config = dict(
    experts_per_token=1,
    balance_loss=0.018,
    balance_bias=False,
    vocab_size=16384,
)
Below are experts of layer 10 (counted from 0) of a mixture-of-experts language model. Rows are named router (the router's row for the expert) and show model dimensions 0-127. Each number is 200 + 30 x the weight over its row's rms, rounded and kept within 0 to 999.
After each expert's rows: a language model's description of what the expert responds to. This comes from a sample of Wikipedia text that the model never trained on.

# expert 15
router,215,243,203,195,186,163,195,252,238,200,244,222,169,183,179,217,246,249,178,218,196,157,166,241,227,241,227,153,225,163,239,212,159,168,192,178,173,211,277,206,199,162,224,186,203,192,226,180,186,196,155,204,211,216,166,168,218,185,195,201,237,147,252,181,210,237,176,169,243,150,222,216,227,228,249,176,235,160,204,205,227,147,183,180,215,183,232,167,211,177,176,250,182,223,219,162,228,153,198,162,240,224,197,214,179,209,221,202,182,146,212,143,223,232,177,195,160,229,220,233,218,208,168,250,166,240,158,187
Paragraph breaks, section starts. Paragraph breaks and section-opening words like On and By the, heading tokens such as ==Background==, and cells and dashes in tables.

# expert 11
router,209,232,226,190,184,151,191,238,247,194,253,219,180,146,195,217,219,266,166,229,185,180,172,244,206,217,235,186,205,167,246,235,194,188,205,188,184,224,262,192,196,174,223,168,221,176,204,164,164,199,179,227,184,228,179,171,253,196,180,168,204,141,243,162,194,236,203,179,183,194,244,212,233,201,216,178,215,171,216,176,230,171,174,162,229,164,203,153,210,167,172,227,174,222,233,190,263,159,184,148,220,226,204,215,159,220,208,249,164,168,216,161,188,247,187,218,196,252,243,230,225,220,189,248,192,251,139,176
Numbers and initial letters. Digits in dates, percentages, durations and catalogue numbers (24 January, 49%, 4:05), plus opening letters like St, J, Y, i in iPhone.

# expert 53
router,232,248,225,191,184,163,201,237,236,219,231,193,197,157,199,226,203,239,180,234,209,189,156,238,212,234,223,193,215,186,250,202,199,177,223,178,177,240,240,186,190,164,200,178,209,199,235,184,146,186,162,231,204,224,200,180,229,183,186,177,221,162,228,177,187,233,216,153,199,182,240,243,278,219,246,159,219,171,214,190,232,187,179,167,249,205,213,163,208,174,167,233,189,254,214,166,225,168,200,145,243,242,182,205,154,200,227,195,166,158,203,154,243,244,209,211,180,229,248,212,249,230,148,244,166,213,163,148
Small counts and directions. Spelled or digit small numbers (five, seven, 7, 14) in scores and counts, plus direction verbs and prepositions like returned to, back to, from, for.

# expert 12
router,224,244,206,181,170,176,202,252,226,190,216,207,206,173,205,214,234,228,160,225,185,187,165,222,247,228,242,179,233,167,229,205,150,150,204,192,144,236,243,234,176,143,233,168,186,186,206,165,161,225,160,218,178,205,160,145,248,194,172,149,205,151,228,151,212,213,186,172,199,163,240,215,213,211,242,196,226,178,193,183,256,188,149,189,218,152,214,172,194,187,193,226,205,225,233,184,225,179,205,154,251,221,196,250,168,185,210,193,177,147,198,158,199,242,190,192,186,241,233,229,241,207,159,242,162,225,153,206
Table line breaks. Line breaks between rows of wiki tables and track lists, plus abstract nouns such as information, values, names, documents.

# expert 24
router,204,238,209,189,194,161,218,242,220,228,213,253,171,178,165,207,206,250,165,244,183,187,180,238,228,217,228,153,230,189,244,167,140,144,236,206,163,245,250,201,204,211,236,184,207,190,223,199,159,220,174,232,207,224,190,147,252,208,185,179,205,167,247,160,215,218,209,167,249,172,247,226,199,212,249,179,226,166,210,192,238,188,130,193,230,187,203,171,189,196,181,248,182,215,235,182,209,156,186,174,225,249,176,210,173,213,208,206,186,170,194,179,195,244,228,175,165,239,253,233,249,199,158,225,156,220,150,203
Biography connectives, list items. Pronouns and connectives in biographies (He, who, also, where he, Later), plus items within comma-separated lists (optical, Commodore 64).

# expert 56
router,204,218,181,199,190,158,200,247,241,173,217,176,173,166,166,196,219,222,164,249,166,179,166,209,217,242,247,169,221,174,225,194,176,164,249,181,167,212,249,184,187,174,234,167,204,179,224,180,180,212,155,219,214,238,192,169,242,181,162,170,214,156,251,185,192,220,210,169,185,181,247,221,241,229,251,167,248,165,215,194,247,189,169,183,224,194,219,178,189,174,183,222,172,248,224,195,242,152,208,171,244,235,158,221,182,190,274,210,180,167,209,145,213,229,197,206,163,221,247,220,248,219,145,243,162,205,176,176
Numbers and word starts. Opening pieces of words and numbers after prepositions, such as sp-ills, const-raints, b-icolor; wind speeds like 100 mph, and score digits.

# expert 45
router,208,232,214,187,222,152,218,235,222,197,234,187,185,154,181,182,214,254,178,233,153,195,169,221,192,218,231,163,231,168,235,213,208,178,209,168,168,219,230,189,200,177,230,183,210,197,210,180,171,212,162,234,241,191,162,155,249,208,186,159,240,154,249,179,192,237,217,156,193,165,242,234,196,220,253,169,218,150,203,201,245,154,168,171,227,185,203,176,201,185,177,222,177,232,214,174,234,161,198,153,258,227,142,208,168,219,204,209,154,159,189,177,212,237,193,211,154,230,262,232,263,208,176,225,169,222,139,202
Copular and modal verbs. Verbs like was, is, can be, had and infobox field starts (Height, Running time), plus numbers following them, such as 12,000.

# expert 60
router,210,220,216,183,195,141,169,227,243,178,227,215,177,164,213,216,261,243,183,243,202,187,170,220,205,231,251,179,226,188,243,182,158,168,183,191,156,219,233,168,200,205,199,183,206,200,215,168,151,177,180,197,213,226,173,179,251,213,178,222,222,140,251,146,210,235,217,143,206,167,218,225,249,236,236,189,230,152,200,158,239,183,176,175,219,198,212,179,183,189,178,227,218,192,211,191,234,161,218,165,229,238,198,273,158,196,216,191,169,173,187,153,209,247,252,207,182,261,235,215,247,222,202,243,187,193,152,226
Name and suffix completions. Completing pieces of given names in credit and roster lists (Vincenzo, Giovanni, Lutfi) and suffixes -ing, -s, year digits.

# expert 51
router,198,239,189,185,199,149,176,254,232,183,237,250,203,139,216,209,238,256,160,220,195,163,172,242,215,222,230,160,224,172,220,180,135,157,219,184,179,225,225,196,196,179,210,165,200,198,205,155,179,214,172,230,208,204,180,171,235,188,172,204,195,142,250,167,207,224,198,143,202,186,239,233,228,198,260,151,213,171,226,220,241,216,173,162,224,178,233,165,198,176,185,222,210,206,216,189,237,167,179,171,232,261,208,231,157,174,249,213,187,172,224,143,219,219,208,185,174,226,242,219,246,236,167,243,190,206,159,204
Capital letter onsets. Single capital or consonant-cluster starts of names and words, such as Cl, L, Ch, H, pl, often after table separators.

# expert 0
router,196,246,204,186,192,159,247,224,218,222,217,200,192,165,165,216,234,242,156,240,203,177,170,250,182,238,234,186,212,176,228,176,145,184,200,178,170,258,241,170,173,200,234,190,215,183,197,156,154,203,177,225,200,260,170,160,258,221,175,223,220,160,241,182,214,227,234,155,220,184,246,228,208,213,246,165,241,143,209,192,245,211,178,188,215,193,239,172,192,180,173,224,179,240,221,148,227,162,215,177,221,247,165,199,197,184,240,209,177,162,204,163,216,225,240,206,160,237,223,224,257,205,185,238,177,197,150,222
Capital after comma. Capitalized name starts, especially H and G, after commas, colons or "of" (", H|ermes", "Authority: H|olloway"), plus decimal points in climate tables.

# expert 35
router,231,244,210,187,212,147,204,254,214,221,234,233,191,183,177,204,222,221,177,240,192,185,174,228,249,232,223,172,231,183,241,187,161,142,202,179,178,213,252,213,187,135,217,167,217,195,235,190,156,224,146,212,205,204,183,139,246,189,169,192,200,170,251,169,205,225,199,158,232,223,244,196,223,207,231,165,236,161,214,169,233,195,166,188,209,184,218,159,180,196,185,246,174,213,236,157,230,169,213,155,220,227,198,243,178,200,219,202,159,147,184,154,215,218,219,199,204,256,231,224,255,209,160,237,166,243,173,158
Temporal prepositions and breaks. Sentence-opening time words (During, After, Despite, between, until), line breaks before table rows in tennis and squad lists, and year digits.

# expert 29
router,224,215,241,176,182,173,207,244,254,215,222,226,177,167,186,226,205,250,170,236,186,185,171,253,215,259,223,178,236,185,250,171,174,182,205,203,149,240,241,192,218,181,219,187,207,193,212,180,165,213,163,226,228,202,187,163,236,205,174,214,248,148,225,149,227,231,208,170,235,154,248,228,201,234,244,151,235,150,203,202,255,176,181,182,208,180,196,182,212,193,183,235,201,247,196,188,239,180,203,171,229,232,175,241,173,179,237,195,153,169,188,154,203,254,193,205,166,252,237,213,224,219,182,250,187,208,140,224
Decimal percentage digits. Digits after the decimal point inside percentages in vote and census tables (0.26%, 57.15%), plus closing parentheses, dashes and word pieces after them.

# expert 57
router,211,222,213,190,199,154,217,244,239,192,207,196,169,151,164,210,242,249,173,255,199,164,164,240,217,223,220,171,217,178,242,222,154,161,212,162,172,203,242,176,175,180,231,157,194,193,225,184,157,225,169,198,195,238,196,154,233,159,170,158,219,159,260,162,199,215,201,161,191,173,241,219,198,223,248,181,223,158,212,219,222,189,185,194,213,163,229,161,201,198,182,228,153,257,219,167,241,151,193,179,246,228,203,244,177,188,216,189,172,162,209,160,186,254,209,191,185,249,238,248,220,235,167,223,195,220,153,180
Table line breaks, stems. Line breaks ending table rows, and word stems like comm, prot, administ, plus name pieces such as McC, -aran.

# expert 58
router,211,214,227,191,216,162,219,257,243,193,227,206,175,184,184,231,230,250,177,232,176,198,166,245,188,246,230,177,239,185,257,203,169,175,229,168,173,179,250,233,193,185,228,168,204,184,230,163,159,206,174,236,208,233,178,154,239,181,177,190,225,155,241,178,188,224,209,165,202,158,234,222,189,208,232,160,229,148,200,205,254,177,186,199,208,181,220,164,207,183,186,242,190,225,236,175,236,137,194,178,238,242,199,208,185,193,245,210,159,168,219,155,218,231,223,241,178,224,277,227,226,210,178,237,154,218,147,227
Initial capital F. A capital F or K starting a word right after a comma, "and", a dash or a pipe, as in ", Frey" or "and FM".

# expert 59
router,226,243,242,188,176,160,222,255,225,199,240,194,182,163,174,200,212,255,177,228,206,170,170,246,199,221,256,173,258,190,246,201,185,188,213,163,148,191,221,212,195,167,231,164,196,167,207,160,158,207,158,216,177,244,192,143,242,178,162,150,208,172,231,141,196,212,186,184,229,146,253,211,199,207,219,182,215,156,223,180,248,182,181,173,232,172,222,184,188,193,200,222,204,265,229,172,231,156,202,181,232,240,172,215,162,200,213,208,157,151,212,156,208,226,172,206,208,235,218,226,235,214,160,240,161,219,182,197
Mid-word and proper-noun pieces. Word pieces inside names and terms (Col|ogne, Aspidosc|el|is, Bl|ue), proper nouns like Metro and Keith, and line breaks ending table rows in species and stats pages.

# expert 46
router,202,234,219,183,160,139,206,244,231,180,220,190,186,168,159,210,211,235,142,256,191,196,181,242,222,223,253,171,224,181,251,182,133,188,191,187,175,211,246,193,181,179,231,169,201,199,214,161,174,200,170,205,212,196,182,162,232,176,188,220,222,172,238,144,211,227,207,157,210,144,251,197,222,214,206,187,218,146,220,190,237,200,153,185,218,177,227,180,188,177,181,224,207,229,209,189,241,159,218,153,216,247,182,242,147,204,211,193,183,125,193,158,205,253,238,215,206,250,214,215,253,198,161,238,164,218,174,221
Sentence-final periods. Periods closing sentences, often fused with a word ending like ions., ing., children., plus table pipes and flat signs.

# expert 7
router,203,227,217,194,137,143,208,248,244,194,240,218,161,162,175,225,199,238,168,242,192,179,164,213,199,222,243,156,223,175,247,211,212,170,213,175,162,178,247,207,214,204,232,167,183,213,195,184,168,189,148,222,171,229,190,172,244,191,169,206,206,139,254,159,200,218,211,159,191,181,233,236,212,209,237,150,234,166,193,188,236,183,146,166,212,199,211,180,184,196,143,226,193,209,215,165,224,143,198,178,259,232,202,227,164,193,219,197,183,161,170,176,186,248,220,205,187,261,223,220,253,248,169,239,195,204,158,212
Mixed word pieces. Mid-word pieces in names and nouns plus commas and digits in article prose, e.g. "Guer-ra", "Conv-air", "B-rett", "game"; little shared.

# expert 30
router,228,224,226,188,203,168,212,253,219,221,243,207,179,154,208,199,210,242,180,235,184,155,159,223,196,245,238,184,225,170,237,204,121,170,218,174,152,226,239,190,183,196,223,168,216,182,229,150,189,203,169,205,217,201,160,148,226,177,188,167,225,168,229,150,208,235,198,141,205,176,217,230,209,238,223,164,223,166,207,177,227,198,171,155,233,200,212,149,185,181,147,234,210,230,222,174,238,156,187,164,215,254,190,239,183,203,249,180,157,167,207,165,203,242,212,199,174,224,239,212,243,201,162,226,161,227,146,218
Mixed word starts. Word-initial pieces and capitalized words in varied contexts, such as transl|ates, World, launch, run, Governor, and table separators.

# expert 48
router,221,219,233,185,215,163,206,229,225,193,243,200,173,164,175,230,202,242,168,236,182,173,149,239,239,232,236,176,215,178,234,191,153,178,234,207,162,221,231,208,195,209,246,171,226,178,226,130,167,192,169,229,205,236,188,160,233,166,186,193,196,152,225,168,208,222,205,178,192,204,236,222,221,224,232,168,208,170,227,188,243,192,156,143,216,193,227,188,194,183,190,246,186,249,245,181,247,176,192,163,237,253,205,206,185,210,214,203,165,163,214,141,205,238,220,220,180,257,262,217,238,192,158,246,155,236,153,206
Lowercase initial letters. Single initial letters of lowercase words (g, r, t, b, ch) and number pieces like 930 in years or race distances.

# expert 28
router,216,231,237,185,206,173,188,254,246,214,230,223,160,172,195,202,209,268,174,237,206,192,178,226,247,240,241,171,244,168,233,197,159,174,211,181,154,207,221,208,208,160,213,176,199,184,228,169,176,216,148,226,240,193,182,168,241,184,166,201,200,144,242,159,204,226,224,166,195,174,236,208,211,241,235,177,244,161,208,172,235,150,189,181,226,179,219,169,202,168,162,240,178,246,223,171,216,142,187,154,241,236,173,224,155,214,204,185,176,158,195,172,209,246,223,198,169,231,242,230,216,212,159,217,158,216,148,195
Digits and modal verbs. Single digits in dates, coordinates, measurements and table cells, plus modal verbs (would, can, should, may) and develop.

# expert 63
router,196,227,265,195,167,156,223,235,228,228,238,239,199,156,201,234,194,252,179,226,218,184,183,235,229,239,252,167,211,174,224,202,146,186,201,188,157,219,221,215,184,163,211,171,200,164,213,174,171,205,180,253,242,204,189,159,253,192,154,218,210,137,220,153,211,229,222,157,209,167,226,224,199,222,223,148,225,167,211,195,241,181,179,169,217,176,226,185,187,201,180,240,195,243,218,154,238,171,193,180,242,237,184,218,177,180,220,209,183,158,203,158,204,238,199,212,169,259,230,203,250,201,191,265,166,240,157,224
S-words and years. Words starting with S after quotes, bars or headings, digits in years like 2021, and nouns like tests, concept, debut.

# expert 61
router,214,226,216,190,186,166,213,252,238,222,241,178,175,144,206,209,226,241,157,231,198,181,157,222,235,224,234,165,223,162,227,195,182,170,200,170,154,206,221,216,165,156,229,161,197,188,236,183,186,208,159,207,258,185,183,170,229,185,188,184,202,142,228,160,203,228,216,162,220,185,246,246,227,207,211,190,225,158,225,186,245,169,162,162,270,195,220,159,189,182,191,226,174,235,224,196,212,164,217,173,201,244,192,243,164,182,208,204,157,161,186,172,217,249,215,185,177,243,223,227,264,213,138,247,179,229,156,194
He/She was, number separators. Biography openers "He was" and "She was", periods and dashes inside numbers and dates in tables, and capitalized word starts like "Tw" in Twelve.

# expert 52
router,222,241,214,183,177,146,178,222,232,199,222,227,181,167,200,200,233,252,171,241,173,187,143,242,217,254,222,165,226,168,250,187,176,178,204,201,154,232,237,207,206,191,200,190,227,182,222,191,168,188,163,189,209,235,150,171,224,180,188,196,200,143,232,160,199,233,204,171,212,195,236,223,248,234,237,151,238,169,214,155,266,195,165,187,223,186,241,184,191,176,193,241,201,227,194,183,238,148,192,147,220,253,187,224,150,202,227,213,164,184,213,159,207,216,191,219,187,245,220,248,235,209,170,240,151,212,138,195
Numbers and function words. Later digits of years and large numbers, closing parentheses, table pipes and prepositions like of, with, for the in stats lists.